From a checkpoint of a small mixture-of-experts model trained on Wikipedia: 128 experts in each of 12 layers, 647M tokens.
Below are experts of layer 11 (counted from 0) of a mixture-of-experts language model. Rows are named gate (a neuron's input weights, with its number), up (a neuron's input weights, with its number), down (a neuron's output weights, with its number) and show model dimensions 0-255. Each number is 128 + 24 x the weight over its row's rms, rounded and kept within 0 to 255. Numbers have three digits each.
Before each expert's rows: a language model's description of what the expert responds to. This comes from a sample of Wikipedia text that the model never trained on.

# expert 39
It responds to: Articles before descriptions. Articles a/an/another and commas or by that introduce an appositive description, e.g. an American media company, described by.
gate0:100076170069124137151159110121130118158128150101160149144153114090107135137145128146128151135127120095148164141169130105166112157141122149128132103137145107166133107117159158128109145133120141100145128148151122104056104133130122184087137114098113182135172102117120107107134104176116118146137112077143135110121122084135130111138116113117134078157112106126124125120123123099158088151125091121084116131048103119124138124093156120124123089182111128130141095126149132118127161110161166107101160151125134115142142168128081096101118156178158157115175094083146124135132157076113133145111123117115098138131152136132146128155114149181113118140126130154124097149128177107102140149138111110119129105114142167104131122124158081126146113132069134128124090127099134133118142132110132
up0:120176093208136143106106156119118152102125128133119090112105130160129103113127118107118130141138125156116125090096130136092120104091131096138132142141140143117120151111090110121137092119130100154130128118092134155146174130119139100178131142145128069123087145118125132138115144073126128086125138148133128147136105133093123166121153166145145168105144138126136120110135133168120208105128154122191131124196163133108128132166100117125143174093133132133112174132143125128097097149106099136136108116156126143123112127128155143177134085051117102133104167189110115138097113180139115133142138141165142100137106137140134120110150121085140134145123140106125153114129059144163100131145130144150126123164105120162106112152097142149106158096148106122134161128138135116156124155132111
down0:133092157131082093125090081162156134121126132104113168117086148162125098125099112081135135098141162094139088113108135108173127156099152140115110102147131095141163122169123176128122113132125135109155113132116147141171123149100161120127118125138094096126105133127078148118140113120170104128165118111121170088158128131093112157151130116103149176118145108137154123149112109174128105152105165152122145117128142147075162112101105163112119109146158129107114070115133126146096181133093122147090157110124127118112104146149100138115104112137150135104064147150148144136082135126128181137126145130114094110117100125140098138114121182089114141125121132158097131128129148120113125102150125097152152102114143112094142117164096177147102110108108154133101123131156190121150135153166118

# expert 56
It responds to: City and team names. City names and their pieces, mostly within sports team names and places, such as Boston Celtics, Manchester City, Rochester, Oxford.
gate0:124103130093134139165117128090160098120098141118129163097115081159119137130156156131177147140153140115132108131110170198146147164121158121123100099141127148126150145164082112109136131116170102122151169161084101115133107132127166134127162130138160119125145162131106137084136133088120096124146152100100117127116142088138145161141150089156126095115101180120101089136155090125103129144155127168107135171135149110117142160130124114132150160097123097125107115118134103110095102133072133105120126128141139107140156122131126187145118092054101117161100118135153137160088107194131106138136114155159131107143094100125120143130111129159132141128141083111172069083144147137111133162123114124120149132124091101118140109143148134147125114120123154122119107136125134104159111072118106
up0:105173151152113100110161149165131142130151107129083105138145153116153075121102089122083104140121127137126134103161087088102143114156127116139171146130137182117133136084178141127127144148096124120087095132179145145136127115120076139125091131138088151127109072102138117131112137146114112133100112136125117093155062149111099089122120160081175122173120078144148138125113134141112130132131123103138121117119099145137103090119139114134113103169130131134148124110159160142104177100146106161143103112122112185149131112131127075093161126190141135093132134115090107120146128114114096114140117097067145121136131152136100139115147132128145099137127103132124183153125143148138152082141138121125118112139131161119096122124105092073144157129119106155142136124130125132127136178162121
down0:150119138091171110151132132111145112140095085122127118109086118088123131112141128126179129134174106159100112116113151155151156153120156118182122122119137151124134149114104069134141094085134082192098133084126174131129123136092150122171106132145157155088112116159131108128140128121117100149111123157095122107127120130122145135145122149121157144139119111098154116128125115117104086127131142130139125120149117195122137134125116123123182103149108118172193091143138151136071108101165142116125164141149180090144154127084114147085164099125167148146123143104128120118145142138094135076123128095112124121154155162138113097122102153140099145093137088123117109102115107109126147136139148135121110184109094160139076147111088134142128138134119114092140126103122127137133165127070146

# expert 61
It responds to: Copula and complements. Forms of be and become, as, and the article or superlative following them, such as was the, became the, most, very.
gate0:101111129136113134112107108126151123101167142135134119137117090153112124140143116107149125113129136119103101131116121132087094085114139132139118108127135136089131115107151113109113107129074143105114111155145117137119117119127170116120121144112155179159147130135154136132107165134114128147091107136158103169138137134160145125124188165108086080121141144119128113156128138096126110134110113114148156122104143102079153208146115118165064128139102133177115111100181117120106152115163128100117136131136151120188147093125128090148185125161133147129141098089083113092178124144125207113089105115104135129105096127103119151147101126147110129139109167168088084074117125130092145131137112099124115098130134132143093151073093126116122142147156136120127160117118122129130133176144123
up0:115173165115149116151096110183117133129155143126144138139131137091142143111167089123114063125160096098142174130132164099109162177176145128126088077133117139123120167091112084122135162134130137148154103172110123189136137090132109159155136116144131134121110164096131155116159124099118104162126145165135161141094175115076096142110086089165144142121135127155131134103109096130117125128079141128117119111112105178125103123105132114099165113112168143112158126144106142156160137135150123128133140112134123130113125138140103128134129120108118115127124074131118124141141111108137097117086151144117128122110113149095147159105093117122151082106140139122132108181149131120153162137141118139149076102102121076150143118125194159115131112135113171129115181139130111103108134094139106
down0:170129123143120112158153144117126100127142184080139131133129146122114153185100127162139137193111125153133133134111124116146150149131150092084107118166130141127177116135112137151087155141134141145129133140158125137087124136062142159115150112141116172055179106117111112154109140168112137095150139133143090147164141112131176141119160150114119157149159149133144151106120156154165117080131092126148143155113143116139113162111103139156122133123108145171132133149109145177078109125134127156156140093133128125152156117101127139145107089120136132143107138162121173126165133143145105138115119138152153122109145106116140099100124130140096139093097102131151099105164127135127172116184136114128111112116173125170120149169135129078157159137129181151143115162118096126107143085122103

# expert 47
It responds to: Titles and royal names. Ranks, titles and given names of rulers and officials in history text, e.g. Prince, Lieutenant, King Louis, Manuel, Roman.
gate1:140125112163115113164201145120128110107116118144138104129144133130135144107133174110083106142121166109134132087111173133088066128148089107133156108122134138084136134141144140115104159101152114128142133124163125121104104163157112106128096126169158156150131150141097136170083158137107127079173112128140137121143147125101143123084156127152164152135116084118138123188162111094076083131098123094117107146162140127128111154100140133093156127153146098105108141137130163127130108150125152090152145139102162138140138150105105156119155134108139117097109106112099147145178097159142158137159105132152142130128121131144146118185075168147105108153114115126099139115153115110129152093095147160108149141142162127140133152079113111151100121172133140118148128117147157116118129114085078
up1:113115116154130123192156086141174103111167085128128125164125109116089123127100143085096109096115137159135166111136142133121100123151114149108130110108096123142148084125096160102117177063142124097160116161135135151086114121121110121120101114146157098115120140114178128160110143112137088089146156121147107153112152118095126112095126179120159125144141119144190123119125147108092148120110078089115115141137143161117124144113119156110112127151107121164138150110118167129068139117122154108150111127145144107125142207129114154113116106116142134111114116161130155141149137188124148152110143162121137159127102150119102146178088152133095076133119118124111136123127128134090155113097149130101102136126114134156108120079171126151168104164104154115140113104125123136103099154107119
down1:131137191145111119149130138118150104137094154123120182134085171161150149103126083170164202127146109117096126153157089129137115109102122099116128150107126132140152177112122144137103190110118094108126102128071100127130141115105133149138156122183126113157126102136156135129138085124133175134107084113062139098119166109090182118150132111133150142084149152104104147104120155133148148138122130133148123156122125108111141157123117124127165193104131124144127122116145141121168125110124138144101145133133119103148092122121113088154139156127165114146063115127132134139107155083104117121156126106108117114134145145122154101130111144114165147132108112102126085132145085110134079155113085133092128151111136122131073143144115130109163121119123154118131170127146098114128111115171133

# expert 22
It responds to: Biography career narration. Function words and career verbs in biographical prose, such as was, a, his, began, graduated, attended, served, joined, usually right after the subject.
gate0:149080115123118110102156122103096120149161129154122128100135147181150151102158120130123150100105090137117126153143127109090107099137191127140090136110079129103149172112149105131127096144129114099112160121144134079127151065128121123109144116152146109124155088164130160102114141171090136126123125130124115083110126089124138106151080146141113142149112146149141129152131131129112129111133139125088104095096134117134118113175116169106158125149118132173151127143159152152076098100096133101143123143129102129113120106125098142123130078129120127149133103102125142148162173127161156167168152137109153123129138116134142095132108120188145144109150145091136090141168146166126104126159152160153160120130110153155152143111148131115152068137141126116061148155111115148087113140082172
up0:125154123133134148121137128136153134103096115132142124148149101082104130127092133115172109145105166131148107045092124141124120157121082126134160105148170122130116103129099124135118149133148112170110104143099115158160128171126120140126092144143125157145107141121136100158147158127148106124112130095122131164148096165147144144141139130150091107097146101073129099106103117119167115137095147124106194179138135114141148102094123060143085120132137152149123154088098152089178132151121130134129145112107116154137153101151136086135106186133160114104130118126114113116115086147118125107081139147157124158134108144081114132134101164118124118134100148176133141131091109100165158129113084111099116154156147118083138112128116102128087175155125127125163122124131144081144170149147130
down0:080118130118125097155119163098129098123088117117125137149115152080131109188144125117083067099125150129166108086102162121114146116129127106148135107132178148116124164133137173115112129096120107156114087109144131115173107123144132148100150127092125139103162161126084085141142107146123155126121130127144088124121087135145141089133118149123153096141163138130164118083084119118119130159137152149129144157145103156125105149132094095167131119142135127130159120131102131144133176178159084156127106112112108155126160124096115143116174157126108136120112116088130121113119125144158116071168143170113107154104113146115100119142136114111146133089103154103134130114105134159129150132132114113117189104184123128109147118125104068165076136107134104139122112122159169159099146127089134

# expert 12
It responds to: Place and nationality names. Proper nouns for US states, countries and nationalities, often completing names, e.g. New Mexico, North Carolina, British, Butler County.
gate1:098072145145135096113119140124131121151133125120194124140193094162135130145135150111152136101128120110132165084098135166126133144112145134129122127159114130181095166106132135172104101129133136163110113116139152114109166145169119157110133123172128146137150131098100131083110128141134156110177109129095158131170143115118171150105107124107127147077163124087129154165110164154140096145159093096100112106100145073173168114129096148101141120155100135148079104103114154143120160111142147115103128130130116110116103092113088157136121152141103154090130106127081121146121094124125127189101147099119133134143151138122156116125109122154122135175086066140133142139158131147153091118126138110131126094147131105139138132087071146121122096139140127145142140156117140115115129140097146
up1:107152113112153120151126111152141131157107152155088137124094160112097131128104105148089154143173107152119114112126109139121117152129100120116153137104138119091083108140132112126157129130136134123135146135120089135138089134066124139096094160073141078170140106162142146154125098147084131174067150144138130140113130129077123127142125120138147107131101140147120094107108122152119145108136171141123116144118112141093067156138094112194127130110140134125161168107121126114154131171172134153142136104152111156147161108145112147166145129146114123164130136094218109130146163153084144144152106141113119180148156139134115137125140106111122140111143150175140137108113132095138107118094133153088172136126084165095084120177126101150106119131117158112126126127111117135120151106145107
down1:165115163148142128151088121107150122127110138135159106134148146138152092054141141180124131170097149127164167146109108131135108096154104132119110081128149114132118118149144138135084143084128137143097093138151100115101098130100139141127086134113142127119172118102133124133104132118119151163132122116140157076127136129172138151154092171111177104106123127149108100132152145087159106126095128120138133146121087095054154123128099130154111171168128123105153129127108150126151119093131103180119124106121154165112178163104143096117169179109147179124103136134148162115116142153082160152137166132157173122080144140100102123139139134102097133120148119120121121135151124094138144133149102123080142139141143129130114143153115142123111072146104082149135132158129104114118143145142136